config.yaml
d_expert: 128
routed_scale: 4.0
balance_bias: true
lr: 0.00118
batch_tokens: [131072, 262144]
seq_len: 256
Below are experts of layer 2 (counted from 0) of a mixture-of-experts language model. Rows are named router (the router's row for the expert), up (a neuron's input weights, with its number), down (a neuron's output weights, with its number) and show model dimensions 0-255. Each number is 500 + 50 x the weight over its row's rms, rounded and kept within 0 to 999. Numbers have three digits each.
Before each expert's rows: a language model's description of what the expert responds to. This comes from a sample of Wikipedia text that the model never trained on.

# expert 0
It responds to: Final word pieces of taxonomic, chemical and foreign proper names, e.g. -ana, -ensis, -atus, -istan in species lists and place names.
router:473499497469525521531486512475531458483437527468525490549514384594505469502509495590563542490577499593525480558518509492543589483576447424506464515539574515564506461465484615538432502480537445550616512567599460500521523481456457540481526390501555496433439499571548495503437532443512569404471566559379436505535473451435574573519412446514546512455522598508430512340525532512504436504434493452505426509445455559507452533544496461346532492620500497550520473610531518490472551452529504541514494501537488468583576417579521455434524494419540494493435598574453475580510418577549519543511439535451524448548530411494539488548514477445421531537504562512457543508576491477593485595495481501472576478552506539499520435518545551466486519446517459475449506428420475534451498492498542
up3:464541499537455508604572586585451419508531462410497560490450530414418469492577503431398522486561568521522499421527553520498460465500530500499532489532505486490527532474551453480469529536518599483542471485511490510517492604472528494519505524505511597487502488413449502479479568506512553468422421463561454489517440517542461468443446501478474452528372503482560440476602483465483467547589520492440512498449423403570462520443506534503479451462416475523459568508578538469575420487531518534539411426496544498491477529461471520533443507520403505475522425468453488384621522392499457380468475531433427487395604485477532432487462438522465490552464417550500513460444570517464507513494488464534390436535443516399455483586524507547384397490563476496546540597492539473535610444499557
down3:491585532497504451471474537508569561482436532422490459524518526594537504487459431543498429533468430525523553552558502464406487585505510494465473486433473472461432378443504476521476529552508521483565445433459513565550593533516409472518580593542475409518493567494553483526538535539399446587484556494560555413409579377504480527521540426479509410393546450500511453558493461508484502470488446455507398546522529506540523529420504507547423428511478440472538424524518449528591563505556567516495500488499452508565514421552530493477433556563495473391343526460514430526518513488474482480505506385482623411446528517556392551501509531451504455497549537480519470536571502522497540575408551601484518445429562509522480471469532468452509492578576467505466528473580575467545551439468530

# expert 21
It responds to: Column-separating pipes inside wiki tables, especially election results and filmographies, plus a few semicolons and heading marks.
router:486538447457561546525461557432478451461470506624426526502544468409413504477517506554506509550482493484494454411473466502502510551440543531432497461470556529532549569509539528546528463530463557538445586566522552461508467648540489473436455488506529410516388565496420448505400474476467529417559437446461470439471478569452476454555617557502524545532589492508456518453532536469544383552491534527430458488510481370491407534590531468447535458442489532526450502498503517553592517520548531584483479488525576537551556453492489462553533421541426549462615490537462519379465543500481428556503504546513503478450529494416558440461578555535529417435549550378468494472537562458508471472466574450527540557464466527476545508499451587563551487534473558487509538594539430456474407479404491
up3:470506502538496533515550560546475489471484501447561526505561468507468514521486469524481529471532489387330432375531524576407507374409533554576460529479498517364437476448475521454475545560508494426448515493501530589519486631399602578512495436447511484450392535526496500528391550503538435474506442577501564429546460573459508484512521640493559588475491499480501489488491545506542522478513509512626499557548601466589473473490577409496462514470452527368551529582461436434492461526491529479392523508517521553430538475502496485498506508560524440517549485543541513613513540443421501532369452493523585502497503529534492572515505508469544495548456556512500445481465519480489429470563527533413527459545542518528474448527447464492487513466442525505484515504521593542494519567492604
down3:504450174493617474534563471514466480533516451452501447504477458469479525472424558401457531446481461488520483579460492516497483582562538487436493489496457551504390550544587510532535498495496558421444560393479572542519406519532500457509516474553493536497469518442476496537457563440558558552519454434494552442502408519494593437560452535499539599461483450436502495507466501433512543513500574522540568446530529450493548502501503491605558489481457457514551475535497499580537455491523532560505520479521511545509470415528493484504575546550535490516519490430511523514489598538481501495521503454519509533382479440496591583470504545433479539507472553454416521494482507487525492509512391485585477574472546540454430517478457572507605527490529600491467501522525581427470416516603494

# expert 9
It responds to: Word-initial capitals, digits and pieces after apostrophes, often in quotes or parentheses, e.g. you'll, "I'm, (Dean, (1991.
router:576546500570507532474497516484550544526515442505478597480489571419547534525495496585433523572411493468522439411470507556476438535549530511429426484501403464539520498501508420506517574492497559457432566450478557595647483490506483451478436581501448505441524517473424554484470461626587550607527476548516569509504513470530428552468510478479429477504512469459506451600434482458539558464481459561519491510486630549490523465467474440507533501538563567574524513452460515562454497587543466493501399516531472501422508443478478551462556482495419558542473498466560444499517625519425504498377512498622534472517417539548488438537455543658502472502504494481465454490494471443479506532509503549454357449437474464402517547494430470516549457478589549469404470528523591473430461523518503
up1:532437473472446499479574608455543521498444478441425448473499451467535534439444346577474483491530527583508501494495414605548515533448460421475535572569541491513516509501528543527450483475493585545416456541562440470514522447596432467411604531483542511528398471549485514494443488457577578461431462480456567396570522497505515506489529456488501519482408420487511463373547533505461468541459484439522536446519582515562487534471475549434521443512518458500547514493520585550494521503547534601498546591518473482434431536495522479522537495477554578431476509568484517577602414565554539638425558504418512466479530523517444539511531478492495442483518417460492514495454499464514666450516419516416537484459535451484483468452583550439474563542452533509559526454464443531509579462417566
down1:538575490519568567430512507552590527450477534526460426499516460480456436537474462468545511454494590548561518461494525434440523540492493516528536599404435581598545602500523449501489491453574483437464529484541573487498444501456499470512394459461565619453494440573420506513517529495461532595518522468495502576521541523510469467484577593485474489470564567517484658489538524438581544489493502482537546524601517483576501459554418436592475479483420446423538552507552508487445527547437496501527522459577423483484549504400476552482462570441481523434446527523487416483523477541441535561470516420522517570599507458439568460509544434352471543502477426480500458492503473452545395436488530512467562571477496459398413575471486564489450501487492594475571447492509401508527457507467582

# expert 36
It responds to: Sports team, coach and match terms, often inside team names, such as coach, Racing, football, Phillies, Bulldogs, traded, pass.
router:503511539480434461527528528484464435556564530514560566556515565432516442509476449483549550515460467417460600441498543480547464501431538607555530488506437496434436542480472473459449471485441399503478394443474449558478452565578509528560430540587481591529488479457562459571550483491480482532458457505517483543564486558498443495568444427496557557479504398508498574659508530620472506487639605530505470485602563535542497475593581554474412485524462371428502462577502541526577456470526431483454490522423543452456414549468452534502488500578500501465497566493446534451532429497416497466502498542547532539535560574554489580412438450486542502523420519553445441464442499485437455462589539601469472468458487583516438545431488472544503512488437504473524454443500522460460504501451531
up3:421531553573479518432453552535551449573431431541543503475505596511487455545544465470546629506415520529523498527450532475523558404550463553518425437491475456502570566530522439506496465467547508542471406515519531514557552548496442479439492544511497477494447407558512541567509532489442540475537520446528485468574461522482510500445418489535484510547451398480556371495526592540488476624514531557503502580556494515471483538574552550484472473524582482443536496503557477473447534515505534619496415578384519476454459607487469522542525558419415520519487491534466456528435526540475519516449506509545482321401490484526499518469540498481428523523527483517474530469384470463570569519528628611485450484656576472504572501498470430518523411524519464500428520539430556556490488468533445
down3:461427345518519406514475475484615458478461433407486512460542585492554468438539551483539499577468447458523522629523557538496432435551474498574421482529459407461513500529473571470533397516429480565489389442386447512474404419462556487487498502472499530527437440514451595524547569485461563476451503503536474514484474470436436447495476530479491547585506483526513492489552554433450470473502524570520516461514488437490581512478517495525418428477406490517477539515515465367445506502468550395369513498500481515423328491556485495547465468506530492494495535469510527567543543422495515450427464558496511396417493410495517500463515501516471439500523623478476549500509463511489461471464489483539471397559491445615571413549473546512535426452480454462424551499500512536560485518521469

# expert 51
It responds to: Middle pieces of names after an initial letter, e.g. B-ork-um, B-urn-s, plus common nouns like bank, back, head.
router:514545516501553494502491474540498516445506550509345464502514518433456457510477477451505420466568549577521539490545484447556590556504438424536488546499550584512395484414547440525499472608476478486540482473556428437396439505540458464460425446575518471512541478454550549461557567452498465496483434486455448475571560432483552579507496505481494460559469489550534458506546541607520367514565582458460508489536481542542489549554490510398513573464443452543428501496488558446601454430537466476527582442469426428469600530562481470574478525508519461464519579445491493406535468550593537484472470544490475500523502503458542559511478499537439451514525403562433594468532437502592460440467422543514577567510549481507504443388498452526553422430485521634498508557521438587574543445524536
up2:546538620516460432554489534522425478450522501490496431532536472506483539439487513512438390377381533567533564504439498514526480605414504552591540486514497402470485519444543529421418562478452527490427501455607536444570452517490531518551545456447587499499437573513480490458518511430514433505539499475436498452491529510483554517529432454355561448482542500492615569486491469555499545419456508523522541547412468415548357461527573575519475517495492442550468489498492479548547494527569532413517478515483552509492451544528502535499462556441509499455472521430481413588515500424543597474501511445485470566519496466461438468494501398581593533520572485532533515602552506465425489522438537525550500457605567482520513477436351557511472478434500471523426523566546552429457486486521466
down2:472574524511561542494545561503492557522553533445501492445572448499508473493555477552451492453488446479427518569427481559523431530491448535495508479531465480480477416456523421484566445475501430427563565407505400454455506479588532468551556505565462557534470560555509498562575511478508498430460506493467455481470516480456531553443463499469530562576418505529434513594609531478516534445457448452536442533523470460490510544556506554495461526604517580517481467451462468466559592473531508574431510455517590576565463478464558513561523564512503480496575556482599492608530493526508500521558518408509399593514533399543461544491421430478527502503532502462523512502490523509543535449362506550635673475526539520454570550540487548449559373438523482475535501555433634490419524529575462

# expert 6
It responds to: Sports-record and ordinal words after the or his, like record, first, won, debut, inaugural, fifth, in athlete and tournament articles.
router:407461484471441407418484487425516411483473545439500625599520603519575519525507501557465594481588478408530573427497446460530410598477480552483508438515539512520375544508491489493451468477430519533483451453454514495476514480513533491543499539533449501435439552470487544553522471500469439538528506495543491474417461497468467481507459472534554413518495400471493524515525524585464609551511549555436441497463546542534492569541485528508513501541529357420496415551433469483553456527474534467493530515455459480500543498419362510550548469451507515520536516474467520460548481449501485502450467523488543533439577578549480567455512449445541531529365473539434459445503498446457592508513526520413545520462481491572422561489548394505435611471399467380546417501633514484514536544466451
up4:530587507565436460490536529504445451514562454612526460414457461477524518463459399512550365447518427536492499469538499517529459559505459439435516447524471534482532587537508472500481411541494485467533587513517527497577499497544444424474480504536581462545580464477368527522581556568488528542580466488574590469451494468546508517444614617608515498474417609532561418429537413505419524501441391477460580411448493471521503490482420492475549534531479454464508486477458554603483446423501457497474475515553443529561427428599377501488540471467481456509529524474499509551503555519450505546490557539592579511575450413534458489479499518540592600418564595498580506566579520517465578476484514517488520501522481528484510527477488525540525506517558578520520583512493559547483508522557469
down4:532522500548408534474417526498521507489521430476516523435496517587538524513483490447440447565556514525514489539585454587465506462533595469513549479516508572551444460434568457481484468468494528542496476509478508535511478525416423446449484558326591578560506442544451563438426444556494470541575432450527506567504449495479525512522476588424522433418622514466506494543521381566527492478499545530468509449495578483450487486507464446584412516408565549449581534498426543546452469456496493490465419498416552518470527548557428506483605528584574599490498566497513452482544481620493436498496589532509504539454551455528465590512463465557575544567449528440551508446480436495490487505364392534467588474506444481561513481507531405417541568497489497475478423476508478541523443577481483

# expert 3
It responds to: Title-closing "=", line-start field labels, list items and table pipes in infoboxes and headings, e.g. Died, Kingdom, Preceded.
router:567470511479533518414461446569399433521480422490560453478461444490399506554450573597461391523488530442489467565436409502494416524530540524506496422595474477417503442547451521521409534464518577583511560610478456454540505565445426441526531571436521476587501498427505476498464436523449479514524517525494494431525454468448480472543462464441495445401525572526491438464457462506481567507517485402427485411407543506503458521511555597559588499518447484502518443450487541551480545432498490428508500403619436470523512449451510463542490427490455498573468457448541399465401494550536500556452524487546554438505394472543497435448461537542495460523480523480439441611580496553385466458468539446522537463501489458522473480442493432535491474593547597571538449472478552462452555501507546
up5:559485505498481546448529538572475539480668544479425482535489490414484464437537548515448473513410459475578529380553493566448473529514528530579464492520514497526510433443475457457496482405468476462541516578463500546630452593525459542535510521553593545505490553547412533414443518516459636474483462552501496481391488544517524521386474485538482525407516452526543513468530564562459505575414556520416429502475561459527553534523425520495565533456438427396473526558471513493508509431410480581485461502448498464478579495505553482421511561431500478473467502465457531433593592530469444589439562471478446554528531409530470454514530579574534488357568495468494493415542504420509488479542444509482515429449529464477493533398499497504520517601440497490472528578485566443499557490530490
down5:511566438413515554420510483514504514513421401585553539586512489539546497512485560525563483467484417492618511505475446492434453582473466441542538529611489475422517474596536521542494477447512489558376496570532474503445539533418502477499554470507518595504482480520532460473496493487433508586501451552519519495400496415421512516470506559416498509532536544447451514524603549460622513597477480433525442483528498503458445530446573597448457561505437571488457510593505475455512502438483433519564570602419428517563499472542584528418377469435455514477532454518536435453463488520491445557487455557511501520539460630549459430488503582524387465508601459447452473547460460414429514537440490422528507482464575509512487501431542472549470513582463493585508550542574539512548507478475468

# expert 32
It responds to: Word pieces continuing a stem that looks like a common word (was-te, be-an, is-ol-ate), plus having, many, numerous, been.
router:516517497516483494473543588426403539481508501475573515415576464495480618373575512548387610518515418498494455512473427540473447508503569474419494492510472547500544502514489469521462521517572598430473475562552496434519512471536551463532559476475578507522393517586380601494509508534466576504576545411462490463494519490538539539512499535569447495516421451451557461464545512456533503577523533403498582489407572535517552477501446450435475516483570617473471561396497570464459543497502489558493531518549463504501459490496453558532478504421488563505560443465538439477471492601461464535489443500435515518448521441537543477511489558570553540590475460472558424471497546520501524362522390499528426515467607522462523445538496494464511579470532526469421436572501421561376428506508551
up0:503398513607474510542574508518454550519508459541461522465604477434547562561436569452518491569499509333487493517448448496528482475427478497488500374535445421515440484588388572452544427413445484546482512512488529569496524419378522530476390442531404514465523424532509428504490496567422485475487476589538521461469540503456497513555541489520466486462514441501592555619414541576464594579491442466476490518539446547485511504533501534572511530491539551432481504474532493457528508504404411542528536477496446487458493497572509429548493479508555510579478482560542548491412569523529402588481450530427472501507388497450521522531489561522494477488535513504621493490506436515548465552557542567493519486386421538446468504485501464429528429551497488584398487525485486561525592534457452
down0:505579544503544535532513423535425508559487426545540433457537524534465416504490473436446450476440436446504574508520517500425524472552507533531413462510466443416492491531487460579593605471468468495518481540439470447507446523540393424553620519451515425512473498441461590476491499507558397440482440466431449551518378562561474396540518488505470477510381511472499522436477487506542456440461475472421520557544571515502510572467543549528489577444496463660470528518447586444447474569487504491421582479560424579428475534533481519547501493544504510538458523542443491442532510475530586511472553458571487404476478434436461559450564539487509447460465472447651459528488573495459509567492543527483602446441430500411502504449559463504501535532487446456400570484519546456481556518456437

# expert 29
It responds to: Second words of multiword proper names after New, Red, Green (York, Jersey, Hampshire, Angeles), plus spaces, pipes and digits in medal lists and tables.
router:458425500436500488514471495464557521473524474534433410546475486538501523570509491427517551447615480571576473528553515470557578424490413515526586515461565561578546487503511549437556457444531392471548599563562559503486459479523475508471406441537507501548571497496548397496513605460512445456501467443397458465489604509560515480503631535531466551504436476530457505452548583576541451547426455551469528492481431497474537512524453446485477492473505528559465570413450504542507606509425597526509567530496583544562555491549541513439506495576539569467499553507464555510550460516489493510564528545392387482543506506381509450503522471458514439389540484529505591426591476486605508554507500503468549545474487540504522510436498549504539441488378520482423487593557394504537510441547485
up3:501544527518532483478510556495492498502452509471558467507485443487554489548518568426461507509543516434486422597533480458482553472533511585613585468452612533558507431415504515502465523534443480551497576476429473517532481470512572544430537562521426528487517513426405560546579403553441616623533569518451625493488513509461552525491472503472507465471454462508419519518490500435555468479519562442530528508475571516502581573525445478441522466623539505524504561449458538512479554489496432409520430498492480492556576514513506539430487514435523510426542504464550476517494502542451469520469483549497602478443443465477497506476506520489485446565500500443488510587640510520521588503613553563414456472483357484531471538451459513633453402495484513554449443534499559406468467518669569
down3:499378534424443529549530497544489492517551449479379564509602568493477563529478589498480461478479501434440570548493493514509543535559479469521534457596526386518490469551560537638427497458404452540541466422453523439533504442452491554483507498568595534499503544556470497459558435461549526628460426414512459516589537505508508452474523466455438478557471508485646446460480515489508553449529409590563474524608538545438454470461573517492549488539467471556462427495590557420494519476564426384520536489404405514519540468470528500565474558505432540514522537594477515523475479496503509539589504444493473459470570546515580512450541527442543473512552462512484432506453462491404504469531533551487425550446547502532565543573469463520459536508472602497536572425518521481503581602498522

# expert 56
It responds to: Word pieces after short onsets like bl, st, sp, t (bl-amed, st-rat-a, bl-ank-et), plus adverbs like often, later, very.
router:482527518459452499337607449475430512452552485521526419447481597505410507389444534428453510487493477526531580501583530437535534535440528413439557476473463546498468521486508472536476485535466522452542409518516462436536447495523469520578598432424521529460493588493519584462539519554433490505613482455538384534513507414558602528497443507533442553569503547510592566520518475534541522568522536462539542565482532410516461484605551496395437508424497415528543516377484598463524450457588489513429492514497494571453503487489588541539513531488469444509522483474468503442490477452517500488553506446473575546545466453471445557519553433522565540542428480512553380510497479499463524453513421452444485587405511488502483480477486482516406529471520596582440569519402455557461491525455455
up0:565496514465398523418433552449449504505447502462502478476452518586474567457552501431412459508453519476541465479512455508539414614551546520495576537446509459494453437556554515503504486535438537582549603547546452560477479507526550519419559466509546554512481528540453529519447520472487429504465559582511532493450542543384461513539471555350557487437417495419497507421542541463485442402477462438535507540524499553530587543485461551563385573538432388446492544453528530460500438495416495494499541504555513520526594498481502670575489466497564487423531518488463435450404486435470567510395430409508566456514580419505461561453546486461523478501472504521488497540543500445549454514444483483561433407560504455553436440443543552502457446575492524422468415539493549509516482540468513
down0:436439486437564525525544470522497540433501463547574522514524485427533457558518649445421599555498486495535422531467612533501549529547467500526512526539510450505541432510473515473455571555562516542453597391541490488524495548485450442507533560524571482558526510480434436448520415539504440533563499581433502473649499489577446600474513494531435439458461539528498564495592464529569483541489436553461496511378448464484539545524511562498546429349496522535415555444530433527516447529507580491564501478590482428490604538449444526537336463460467542496560513478491536544382482524526586461498492448550558498515415471481433429515467587483530485496521503484512502435509510517518539444504468586475515508531456456420518637585528487493553512537492519474493570409519536521478517524527490

# expert 27
It responds to: Digits 1 and 2 inside numbers, mostly after a comma or at the start of years and dates, e.g. 1,115, 2003, born 21.
router:583535488481440558431470520426536541528542475459449462528514520575526453407599571481448528482493501585512474474517531537421469450534468455449470484443618542537494506538525417413543475433520479516574473506500534421493450529549495505474576533508459457466549564487458497458560509487563534445539488429539457382515540491566501458535558467470561562588495517409533456434408535502535477490403466542437555450593499471582467453444492435372590595452464526512562617494541516463537531556501604522495503530439691562526447523516394466452547477508539547512565569572471524563488573444449547428517437449434395595545540525472437478545531494526544483436547557532509524505486456543512504510468522443542489539546514472541552525413543493485521524483406510409522537545516480499483464501417469
up4:484564528581536466571463616501507568436530486462506479513538502536480548480457501446476479524480473551464478507497457512471424509528555431469518580478588643455491499506546551492453489499588447453549637473502505552383426605485581495533460431461537526488513528542484476570501571583469537514456468554512553487498512494522386520508454561593575518439462451522586607557499532444434544502473454406539417451492452539482575551565443581472429499487517434429628532463445596419580537478446512546508632514507489487529513451590437460480484511492513506522478489543519552428496391506547492534446532548539591478472550492453511556474552492383541490487365509524486533490504508457596521576538501476519522444435506474476438489562411550500408504468457487524498414512534543458539508477560478
down4:631551531551501463469487477524498519531580513534426470487566538443501521492488481492476567504456492538489464600500523674489409489573491491383494484429443490472480415595460403482464463521509402568527554545451486488507401613496499579477496518449485509483554522517538509526483486585502504498407504466510470566532487536558540536469445528442519564481507455645492470456382494549491429514548476557514487502516488548548581513474476528461470496535439491461563463438517519554429524505472512548541512458415541454578413459600462534523441526467457451538500563481503404520461465555485539475493557522503560526529460481500558467485544550448540519510405481407569407476560420490484572426553465498483553569428427451501473461543520399527577437606495628576507497428459527573466536456455583

# expert 35
It responds to: Word-internal pieces after short prefixes or particles like de, al, ad, pre, as in deaf, deemed, adrenergic, cooperation, Virgil.
router:475512546449502561504440466462591480573506473508566578486502482466559463527499442557474542451557545568518445445498487555540486479560505439506519499467533414536467504534484453468542520468501495478495658453511568479547454501431527583403403633539465531432494446623433424506471547497580494518493498581413567487544449504473491563441501472542510502424569481499421507439555549434499493453500452527553508469462615492473560530436549472514633502509512524527527492529442517497424581552500515491530525504519472465470578414592468545394461508471538557487385565557510485603471485511490562477472545491502412466449400557466518387556471525539433477514498489490448465563537547449577526590543523483477463361605506445486525503541468559421550482447586490480442464469506537473614489512466458
up3:508475541490397497564449539556529462514504482476577459458466446595464575518529488481451487564519557452546489508449581535449480484432507579613528496417576460452490504558469487419545486452473509412558464504608428431417524483637435514492542542505485424475565467490471498478505450415567542467462577453500444469473541470427408451491485492467621539506437529513491518492514526461460520552482528485435564443521466509379462572621558466504509502541499520508535662500556423488549528449495559581384445558491430468579416483560533488484454506561554581458467468417448453486489481476554444421578490476479479511575464422443454476500480479411527551524569494495463567492460475519552587468437502449416488461515511572565490442501528475521498418597493427574470551514568505459542486487475501
down3:505559488551502567498421450480507610578511564449404498564532431457566527522516469439582583497515589517395476522463593490575524604515532481453527504511560521588458473496511454532516531452517418477536465510549477470577485503425438438553594551413493568518578492526477457512397464565532469480602588508492485485491485392512612476602469445567592561524592510443486492569508523489454471519488506524479577427481495513519405554493409559504457485521433463425475521480533531547464445440523579502525393552474481470452526461556544442504485489512483459563519569484491498585548438506486544497474512509585507530440672519491537496521513493572558456555460532588419490504550482547548566491519433528523492560481437505560536455570509452564532441484423461492473412377525462482506472448499546

# expert 4
It responds to: Final pieces of names and technical words (Baumgartling-er, Elsterwer-da, -ensis in species names) plus sentence-ending periods and closing quote-punctuation.
router:512483464458515520514519584475597506494429552496482558524484481467467503487489532567541550482605418544505448576483448462498508493569504511437488518482563509526523485485434569481464485488602515456590474527573437405449526509530500450507440428578519528402492459545484491520443496530518574428413552533422514545517540477506563455474432545515557479413503544476426594398524518469544507569408469474552573472429469503534486545458484459354563525585477521531459484485481553464451592534491579601466517495490504454529508463510457490508499414467496567555436554584500504384454529589562516559556434563514512458557486500544561395563556484474478535498446576474521509521451444474573480543557456493543507545515559483508558501479495609463540654532437532492463533486391386520429413374511496
up8:518501492528494537488474454457459565426422459489470474527490490478406440511507492481516438487539492497446511458550511546431490484530456488401525482471429384503447389483481556513410491539523427501558533563451479563631403507546509440523536510478507485517489592496541416463529553562464457430564470549477474525465554470422505485493510486511565540516555448484444524518528453463539487496521531530522445638447482393491456494519609540463459470448370435442568528496469487472499409464470550463465448487430585441436432420632502518518489434521551497446548457471456465473421574541500408442519466532573430423469533489468520516423533592550426379463473499403504440537484539511467446483599521515545439479438463464520428465446443593570406470517532553594474491552582505477420516481519457
down8:554420187500524560446572500514516564511401455521516491535598547483550448539493435423436467473536477427467600460503512512427473533532498544544506432513566447507550474491506441521498451516506577483392523444484435509535463490478497446534481632472436484499436485516505473441452475434456475458509524426512432504460455513455425521484558543451467527522486587486549447514459540490510477463496545506502475520475449483515421517426486546524574560482551492528449588614462468530534523453597479444469412511548499474548446519545496497516449449486435492485493471490463569476488495473451474519562527490451500500474480430451438499440554563520552516469564424479408482488530528498495409498613527469546498551552502542464572537540388523542552419520533575459416470562551521450581457590479528

# expert 46
It responds to: Periods, commas, closing parentheses, brackets and quote-punctuation right after a noun ending a clause, such as Peru., Beck, and Olympics).
router:520517485439515563477424602479558491506548515527457532535498514544508537442517598521536603471567453512598493560470421475436441516504518526542492539466585542522571537545519532495532384448556558463582504486535556461463419438582577502461475406492612481405422490554579447553549531447481570434490505471460504486452571492588455463473532501448512481523410507470481574411463566503505541411428421400474548472454410483534547547467473471428532580480529567501503515496445524485486587557526592584507521525436545478501527506476442436544463474471499552487513509507457565456547550474492517489537491559514469547555561480528530414487591540434497526422436546524474569476455481448620544500550506389524466539404440547495566508495476498447501579550362493477484558548435422508519483377487456
up4:411413485642512418496531484538496544501413434439491473579436569515429515545516550447532498424560514466466414430448403489477418461554475454490535491519482496457448452425458534464517466464395498604367558492482641508474538496500476488433394437448473357479537451532508482508512516527470439553432536494420510463460515463537487531470502449525495401486540555430543514531461548525472519488440464515398527539432533503507533534517574511431495463540451583505461496476559397520498475482444549508463524531516570491523542448473564565482586432505537557480457544411511474553448590443484485524424507500526486656512532479454457532529499500525492424422491531476507511591480544408431510442583473591457451480456494468450555506561482468425589496582503547477470479451484543498555483459555424
down4:566537465467425462472529497427565415521459472522518495474563447540438532536543465491573491580483536476488582495469565468474466379432451497469524554509409492536511552525583448549389425559548487402478476468530421467461457515424482492525472578488487503456549453471485472514550517542560456471513458460463567474480493452381542542431577605548419549439509454607574524431581423442539428542443511533539574467565459522521530495445458445562455565487624464439426433549438479505539480534474448462506450533518459501466532541502508524481517550464476495582577513469538408387449505519537457435490527579527463438551559541507483456491461464459514518480457525556467521530562444590535538546480636524463493496542424518498448474425522542557475500395466475648500433503565468407544524506448558

# expert 7
It responds to: Middle pieces of words, mostly verb or noun stems before endings like -ed, -ing, -er, such as ac-claim-ed, Rev-iew-ers, int-end-ing.
router:471476535600479495571475441540506605504502591450501558509511476453514442524499481504509557520556537592465440548527491604472490499563455537461496573563525475442473556518440532405532471508557466533501529487551536528462460484553529492523408581573476544540452531607567535516502541479533509578465612556585568591490526529553384535421449415478486570526515409486427485448560541435490525441450517468508587521550559558453559485490466391484549478494502579560495480573414412490549503537496516488542454440559465548496540475540438434487457505461583490435446503500594463462593519425510457510374528517578502474506461526456522466508513504529503526558508545412520588498534514464528508538471507484531489393611417473576485443600536607491578461537583424428512455492530531493582508447578534
up5:482535562523542479501462557502599393526461430498461538487431542516550460471425491490545451482500484493411505411471557516433481469488484404456629444451574556482591436509440520522461520463554443418477540539468441547474522571408505575455453479440451458476441505467486462539567490408510548475413484457541465420502472565526549457422467474626481531600459469529528506488461423541508571549588525550472511563455538544449661496520530488532474551524579533460580599532523541426494491510458498486420526463453587482472494523446531483419452388428472401515491567604553566557477535526475488425494493476560399441538563498544527519446369503488541440519461500498503477578486520463555482497563518478488535415533522533471446493557490557499492588441546506551545539500543587467572498463531535
down5:515469368467555553530556558429474494500488477479579582472458518482544442502494438479496499544448539547502565525426429526508473504451438479452389500466512438515549497498461596543473535532449442406419585489421498492460543537475439567524522420493509425551500532434545514457458559480537629463459444555566524526485499456562459447498467452613378448440526498528450536460470514525524465569598521545488513549423471448484554543465533512451553545389541551468512496407529501543516458479560469560497499511562450449486424500434563440469573544584540440496546507442548491450397454529513489642554526443552454464472487525496506572510520477557503521515449436539451525548513441593473426466552375539502485500465395557533555502524541491492567601426467522539534458449512530603411407499498536

# expert 57
It responds to: Digits inside years after "20", e.g. 2022, 2024, 2019, plus digits in scores, percentages and dates.
router:583489485549499481423425540466501536474513626459437570618559566516527511423554451444465449433457448503473493529479476443461396434504472505571635425500498482540577470492513589483486409387544413561484560478415520450490607492527516559367465501445579477520505465523405473520471467480555482440436474498505480499565413500510540475530477495545560555463480555463554444504449576485587454571445541533539494521534407497533510458433516469561432485523505500510467411523515405436434498503420441566543558566432564529523500446537481428550529451552456483497471505606454547546399556594466548495476496523443428481497540526561477567571470511492465552404532460524560481470455514514505430467668486433554459483518528475489542519525528444493510464485464515515530473443590464540525516497502547
up5:442504516494469463452588617595438436566463504526437556464427473397465520492487504596475460523492531431481527535447548519525498514439479429429549388504430421388471540455435525480482475518554535502468581460503438553439452490494529490470520436555533482467423450519642452422407516439442522520473492540511536518489512510428495533481395529518570464539523487481541499563516555557485412527481505488485414539433447480468519507551598554558530490507476459486440499425469531480464466496557473546451367539512464492460428464533528579600563569451473460407475486528447519517528492444640472518519501411524460514580479484467560493497464531417451602497479448537548481665444441536497545548431466490490414488450404471458484483521497538450535451470487461454423545482484548407437452501536446
down5:508565361455496499512543568532543497530546488490493478509526410543556528455462623453562493529569534559559477538523534539442585615524449460477480504535516480534538481483492522471470467503417459516625410570495560436459456479510511492499393501456534495487467571485481488531441475483486464576548465453367449477625482489636573452471518534481570573574467522529498446485514497475537523565570497378486471475517575483458533465411580450496480528452491484493515580453602474491489562484449530577529445520545502470477566582470578444479446430502500499490530470500565504538496501558531417503493562459542626563476385456459468508528445434583580530585479526480525571546455524537393503464499542517546522516444478526438468468506489526501441425471539537454550481601462398461552512587480401

# expert 15
It responds to: Colons after infobox field names and the value that follows, e.g. www after Website:, State: West Bengal, plus table pipes.
router:534515519570519567472517600482384479497397477496509476445422458476433540575504469411547484524426529402524481526478541446515474551496572552489413474438509526461512503495535422590438492428504495512424489572509492535466502550411451449548529571436450461589472558420411453480543444543400526500566450574520482440476513609469548458530542484569473517485558482501558462494493448445478547538514526471423480525506525482489453464434530514600555510530427522502499456547580568570490445481502443493449390551496479525510455468426526494528451560442425513585626427502485384520436491488502584509565530517535450490452554424491550553386483551514521493523519517436517488574485530629409543528431549423541519535475505532583508535497483472574429506591508621567496452539435525435435483496483456
up1:484521531502411477468479527529486461482448535433514552499480481483548436495434559567486535490511760531555545480404421456533566469469530590482510457462558433560525530495458543517498505580486472492508444530468519524530510454503448586551530455462463569457448593535481554597460501549501526500475476481526545457499428497575546525481473415497417475383584483506448471529500477533407491493497504590428494586594579521536558502537520465449489532485539462462454521455519521418473513542521515467342482472564549537530458567533450589544559511497481500467451502450631485562508504532500419505528526464465486482441552459484475506540446460544553467593418436506518508503519576512458538479601500514422485448504457567508411577492549597530543521529480529484505391625423427529507473427509537
down1:456553436489456388436519582437528455578552434497493529550507468475454502480485542563504493561529654469404559475439590585466482531463471575613498507482497557448640527522463419453540477538530413516451448591543499485543429583527529498507515453467433508553464391501571455488572499540400481477501476518470416504506569522495488535486480650596482434462484449529524522490561504579466488533427523494501588569493475381484571557450498557486509453467541472527434554433448538544490546532472550516472525524500515518606440491521508505482436607457495518482518438481513486489518514504499477535363497471576441447490500531561497432464576519453516558518432543557485459484512499541580482505445457535428490449430485537482437536490419502535587447574431521519489595507442533552445585465574476